From a checkpoint of a small mixture-of-experts model trained on Wikipedia.
Training: a variant of Muon for the experts, 3926 steps.
Below are experts of layer 8 (counted from 0) of a mixture-of-experts language model. Rows are named router (the router's row for the expert), gate (a neuron's input weights, with its number), up (a neuron's input weights, with its number) and show model dimensions 0-95. Each number is 128 + 32 x the weight over its row's rms, rounded and kept within 0 to 255. Numbers have three digits each.
Before each expert's rows: "comes after" lists some tokens at least twice as common just before its tokens as in all text. This comes from a sample of Wikipedia text that the model never trained on. Tokens count by the router's weight.

# expert 10
comes after: " the", " of", " in", " a", " C", " B"
router:170084089155134157104117158114124116116082164149157148134113119074177123135155167123096150051119134095150190093129199143170120137099082129058145080122097069106151113147169138111136125067161091139085138106119074111119111146131090131099059172132181136132109156121095151140134151170073109183
gate0:154171160113109118110184121090118140129132116132179072126145119138119137128196095097114135153136100111102136148179125087135160171121086143079155109086128090133081093095102179109165198192097115132130129121089107137109104181045084094123110110156135170153149127147088182157107121154210162171
up0:165116126100075047144173127100152137172122137107083141119060145117158133131059119129153122126158073125164181153144125138126165092122128156122111125093092139120104207090115150083060092131162127119164090120090134162121136142066153166100099111191056114183115130122099139126135093082124083106
gate1:177059132177157150124129125168120104098121093125175146129131102114075142090157089134103111135161115113094104110120057148093132158125140125148155112117117075082172105181186134111060161111106140067137097133105123141134125125157151150125111123045126079050163169138125177134179104169188092132
up1:097159054072122086117160107112141129120100186137042141139090065150182102174108125162066186100135165111127183109133177179172157139135091113158194132146145163179110132132119096091148130093138102131140148128160143092141141145101084118099165157157134125170122111126105065132141162126093088112
gate2:143148194136115135129165171118128171128161130189062087154081169088118110121108185085120122143128110089157109095116165141153144148160067065147150067119130072158150154105156128096133082101088072154172105141112133102139157119132105157094136160123076144146181204090091119107103147088099145098
up2:123242164129120167126061155103128174126123171097084122160070118097120147123124076152157111101137107118123122154164146150151119135081161136102110144082131078081127183125096087071170104113109127106211097068106132091157118129111123120125084178107126185137153149112090121152143152098087101119
gate3:148155111148124091157185130116152142145074136165119123087165141099129155129099083160056153128095210106041149131117130160151122074071062127102117061075114108071123086099130120063123194127095153126107104143102130136105094126123095119098103119110158093130133084111137130158109121122133179175
up3:136055115149136099184085137173172065125151083171111131068136081106146152173141130185136162221170139125121139141144189094140166144124167142103148066156123127134122111171119141123110158139122127203167141179098158145157115109148144122089138104096112151121165151087083127103173141086157112095
gate4:189169118128088107110094153134141175102098177112152034135173122086178130134173161108084129078157150189111166174133173154103129183108149144112145102079117115136061132076167093106118108139079136106105126077095130098106111156128107153166136107143141181150115103076118142132095123113093082172
up4:131130120132190130139133100160142092102167155066154183164068110105146129094154130142107205114104147098127158115170118104127156113171118147143125123138114168130146180135100190137099163108123140113122140138107104091119071152127097150119129194138101172112123161130123090172151018135224155167
gate5:093084119128115158140078140111121128206067124150161123101123110138117091134088156119064153131128064179144151138114123126150136167086133153100094115066187061182114121159153146140183102109137146126137122185082099129149063101130152132140083180087161102147175181122173099092143125121149150178
up5:152202105135133092074117146100158108132150109126185144154146163116148075091186093184126118172127170117122105190168143133125190143161131124194132156156114129112104133112192146130151144173105126127166175115148131119061120167169125168115119038185093112120119114130110206144128128128101157122
gate6:129157084144170156159117134127192141125120099100208144146070131080142150147177149136179106106119096159153152127131167128106118141127151163146119154110131109113175088087114112155165155181207109182116068112109161110116141111144158134093152167113185092171174111172140088156062122141206140132
up6:127171095122120166162141107132128157140172079118044149042164137141107150126147172164125143125149111135181137090138201148128141163100149161101134142074085146112105116075121169154116109142116199121169127078209095076136145155147127152098152155153156126120115130099081168139114111164068107170
gate7:110056097113094115155126123134086065170118086125149155122138111105227112126137144110107124192132158127125150158111102181127058123151133119139173161125105134091056143101173149090095119112122159151131089165198139155134163149137031109098121139124145130174135157108114172077153116099159146115
up7:109116145116077126131149177107133104172127102127109093124123162163158102127162113162148127098133116157078102106140120135102167153123153104117089153130241088173132143089137146096041046119088127118098063153135119152138060129135165121119075137152087187096148155115119180097168113111093135090
gate8:154094108206124101096171122081120101160092114145156100159131134093105160165166115124132133120143111080107141061139126192162126146057081122117158108145157140117123151171114065089167167180143079188122129069120124066102127132118155120122066132144193141163114147140158151170087155121119170166
up8:210073179133155132147083185144135165142102124106150138117104169067115090105098099142077104110137131108114152155160175162143095119159103148160129096150104084155085177147093137186111154128141121079178120194147189159105100112123156127185112178119099121131083125169156075141155139078134167146
gate9:095149133164163136147144126129134116132121147127165110063158106157148103084219176117098139168135095129116172174145141122185170129088115148147113114129095099087159141091029136122198120155128134117082097110065108130102089119113193153083117167151139106149139133169068149096138100156083093105
up9:108174198111126116148151158133058103056104186090127086132156090103137154092132151102111114137044138150091117086147120166107118069140133156142150104088133135092125155151133211132151175106096146098133089181160164092140128135151119120095118151105129133113115062105089102137141182103079166078

# expert 8
comes after: " ", "1", "2", "0", "9", "3"
router:089112113097147119139136107157105074084142127162195098079140136119134181134093141131125120094121129175166117118128132130183143023133080072118229106122141146154124144136168170110123105111123118143101104125088133086210103183160142151123098119172132143149117127129103215120117093085134122117
gate0:124132194165110075162112172124116073100149113122113145140166118148110114111167103073138154127113135107137119135096160108125189057079130130091119148107122132147155111100127116119139115168189203147133142168121193156126076120125123132081122068049142146122166115208103119143142080097145171065
up0:181124120160131130078105112089170118166137137131134163112201108200137089052157080116063112075087120111170159103098229134091114173088157121136127148170119173156155152158156129168111114087144090114085145138153138157130133165137136144112158079086193123130146117133114096144131092118104119131
gate1:097176164121135090026124112130131160098165126143105106085154163058138128103114121125138129142160121205123190116090099142107171124110137057103116167168160106147135102161161122122066057081163148166158109133090164112092086167140094147165092099121083129096100115131144120122166093153092136135
up1:157132128091081142067097134074124144085103131177100176151101122149131119138130115142160059145036159140105147069156132105143135145095175058132158108129107158168121148097158105159142131153174086133052094150191174126124152130130098150116129162084132078089117156068164097113133117139077133128
gate2:135095086071140103109127083147134105114132117128132133045129107134109082139136165117159053081117173110139114048137123153125123146108105152152150126180127139171100130136175123153129133127108115152111183118097115159104100161177083119152082100174114088093095200154176193151076118143155201154
up2:189177141109190143073126091110154152000114056126103168085138157192109105159132126131078102154124176087143135117127116159122112132158087120134146127159150112142100148166145119078129181141097150137163133129127094171103116121158096121147187134150162128113138186113090117168087130121148151092
gate3:094118182144128149110146138163069096090128127134139067108120126157075084099158188130133141109151071124159111140125131114083098137076133176158153025118125100156073073132173137184136105078116130090184185158081117151115104146185112110162093118112142189107145115139095145142128109152135094125
up3:162083168098130104161084060124143126123159112153130137168081151114100097108112108165116156125153137162118130125155126136150173094136076101092125156120200105082113141182094129134144131155059133097158127130215070150080125065084185185115160132126084112104147081150139169080151159152136134099
gate4:149150140150115126165171067131118132126122144146160118098171188177162077195096089149148107203107132125146131154099073145101087101173119131147110138179120106085166081137123107080113077178133089136196145163097109072150140135118137155138184119140094121151111107141077109131173085055124129102
up4:110166108141138128156198129138122124130068072116104114106092174222121112130039089121117106113164133136115171138157111146137172123104080142146141107095146058141188137157073112090116150188158102117173077156132181152119088153096173143130183120142127119137132178152121139118115093141174140095
gate5:118104154107097153189053158198120046110146149168104141118123115133123177107113054055124122140113087116092079153094094130133135081132100122160148122152117121133192126170132144107103163075127138144082089125101137138180168086091170143129119104131174111106147137115148075123198103132121149172
up5:082147141152049106141147075129108088103188146145164133107173069164131162086120160133112167155105110136114152148159137089128152098094102174093116166176098136143138134129113119173128188172139147113081110157115121098046157154135175123155104139105099126165130138163079155091044141117105059117
gate6:132122163107182081132152148164159056086134172109139081083136080121130146143105130099123147110105171137149060164130108109196149122095136157053107114091133161123100059179162153133151090105071130069138159114117084105141141120157092138151167093126120205121100090160147168143134160101117096098
up6:141144097153146150141150178136110135124189128180181136149175068078106161172090123103102160172142122105077151093161142168149157123135115090164191176161130072122177157058101119126132112130188120143108113152160131142095120131057149113147065130115115125081110152106144112110123126093146096041
gate7:172157093098176099118200155116114061115117213129108079130136173124094147132180169117074157115199106130114171095155120131176113135122084108086162096141146128186107167161190103133140142157055136139101189119105113159134130133150156120112140100143167122087144120072108152122090110112134091144
up7:126124120128116164084125168110126103173123103090124121112157126101041127147079125139091118070145090100206103116131127130127150163117162118076169108125087117077135166058143082135092157146168063133195124149138122108105096146128125146152127187121144180065123047162109135155128120080160129097
gate8:184081133152130137101141099159125145183159060089152140118092115158151125129142177103114064131047141143118202126139148117179127146077122198145151096121101136153106146178162168129103120095120158163127072150165138136073139121113095128140104171042169136107146100141153149141121194103111165129
up8:138151057191141087127100095154091094131099098106196162164112128068113112091147101102097135103118158139142137138154141163150122144128096199161062131082125145110108118140074100101145187078169154147093144095148137152077066091117106100102156168125115168115117167175146075132116123140126053126
gate9:047147164133150110138104148145090128202134166090152129097143134181137126130151157172222129115156113151147076119085098188201094087077136110136124101096115089173148092144169147093113110095127147103141085109120169076122157150120111154185145130154103120111161105159100150146203125137147111143
up9:124186115093128157121133106140144134080092090159149162118116121066135124116134100085036147120116089096095214170160140080146141139096087120163122127132150145098098169104089094116121209109165080100157091142089070155126137128174147109118094144115131066160150124081123140141149089111132057123

# expert 20
comes after: " ", " |", "1", "2", "0", "9"
router:100075113091127131124154098196150082088133126150217085100156127100097167124167145136126137116114124142155142137108160129189150039121123064083179129134104130086127137143171168141106141139133120114104147127099144105213065203147132113115109151193150128133097126125114162114110065106112099135
gate0:119186125166139133117135126163180129130122186120164147106090147123127118107148146134112121103162137085127159237130145063113172135108114103160133093167038093141124155147052114094188181095078193138128153118135188091090116117144107148106084095141130140102134136160124157151118116122169127176
up0:171139151130156102183069156112096119147103037153106141150182101154155101173188118132153157116135087115060126082150168151187136179068109161115107104104120124157140129101177128129084089172151129135146084107094108153100133118119116119122117121155190159122114136142120071139140152106102207071
gate1:084132099063176088163173151077122168133143133104124197116160099133123179111099146166094087103114126159145179137130126119163179172113089107092147087085143120097136151100106140082132093114177159082123095109085141112081122114044079143177132110132119104121151102087073166085142111116139089079
up1:136104107102152169060127165111139155064123163045106092157117152085102115138117169172095124137171132100117096081119140083141120126100129120151154126123203182200150078156115119109127185183117115084159120131076119129165116104128139117137140134116099118059174140132075172177175156138138096107
gate2:107109102103099137101179094141164096117158154113176107136163147103119144188103134115120143096093184110203064176098105102150105109084194152180172116166116110152074110137066119120156169126134119055104123120094078123105061167129134148119139132153159086120134173173158132142071157126111093128
up2:150119162136062121135099071158208143101146137162174108099143144086117149103095117199145084179185111134100138145154108133156111187204152119148121199141163120103098169164133113136090137119160113141134162105114096110185194147160161141157166155116123108138126142102122157067067099117137092136
gate3:094147139095116189113177114152110098152121129164153134135118108154127147154120208145135153088108115143167144115099073134132147114141124024080203076107110108118137120153104114120114105154092071144210098170135130102149174167114099138127131125096064133154143086117072100156186122107105074116
up3:139119111134123114081105085139083177099128085122120096161132218102197135112154154107186142104067122091106116152133155145083124122130127129164163123127143161120116114158122131191080134166115119054160113140105165139082158054149181137137078111181140113128153154104102200100187136141140168146
gate4:134077170093165077083171144157181114137115142167139079118139111139160194159137163114122158136148124136154189095173146116101143097091121150167127079139167163090166072183153085165121139165116070087140152130131185137156096141070139120131099091143157139125120187098144150175069112086109118086
up4:122152077137149132136113104125113157121064081105133111080101137097122108108106165106165106101118161079098098161134107150137112144125111105102162188105133162158066183113085212127174112076143131120140124098171121147098165095177096139105136134150053123131108140081161147064145115157187170203
gate5:114093159083102162111141062219148173188117149159141068083136159178116207194148139064157182113144103131168092100115171167143061116138119129147183167139131149099139127133116095132142142098149106123121146129123116118139140146165118088135114157142089125128131103157160120050134134180145102118
up5:112117187077121136083134074152136162143046154109122099187138136124098164127123181107139155086111179094199124127098122134135095081143135124173164151069180141111103190157093136174171125175125155129075151121153127144113127121130106034117176122113136146113087155178150137140159136130100143170
gate6:062132125146201163071148129135110115163135123136170130192139225101072092116165121096131112142178087133066144142123123103150120084064178160082139095101120069156153127137110168123141107089139115106139157133108139106123080131184161138131107143130114124095087123085173100174070124130118147174
up6:131149138147159123136081078160063113118086110115131136169096128104165178153169043163188136113091130160167091141170187159130148147139100101152170130055087182076184179208137157125158118120163155117123118117088149084177149117117129134118174143106143092128132098120151134114147128173128110112
gate7:181111156122121143151202143127168159111108125141184083093139182139166148129147116142165140067158075109111172041123162139130104140165126156149153067158143120138083101100118151157136145122083127162181172084126102087152124100160080087126162126132105111171112154055136058165140132158097148137
up7:189100084142099115101146145129146184070161147089142132143137162111124107123131121158117108167112191140150082098109148196143161104084139143130190112134135104131102092112171136134155121146078110155087168108093122083103120110158142173097168119125105128147108082095189131243081110182161149161
gate8:162109180166159123141105154105134134120174143148182155097114072090155160138116112129120100132175139139184192144187119126106125087122128170148169121151104174125101132082139076081117113117071133078080126195170126100116124115118145157119117063129118177142086082201119101177113069115121178113
up8:081123153107123153141121097123144167176105091132104125093114198104138150127092142056149115137084115132110120148138144091163157125067172080151169074118088126172146075146143159121149075165173141169090076116100130139102163102156196153084193197105150134118127088155163101130148166167144094120
gate9:087097090173156088151105115158069132081076105157150080122110115105160125157118080150109131136162115135098136128158117073196103085131116111091123117123087208152149086173152144130133109143097089177108145128116174159099062191147117146119107073094119139102088067083177155129146119106171119095
up9:131124147103094150114127085175091191178165185130080100150095126143153140105137127120156107144155122092090124086138119105189130114177214093116136149170169165106169132148143077107089169103115140196137141116081125108141180154178143115087161122131136120085077147059145150176141078147099134162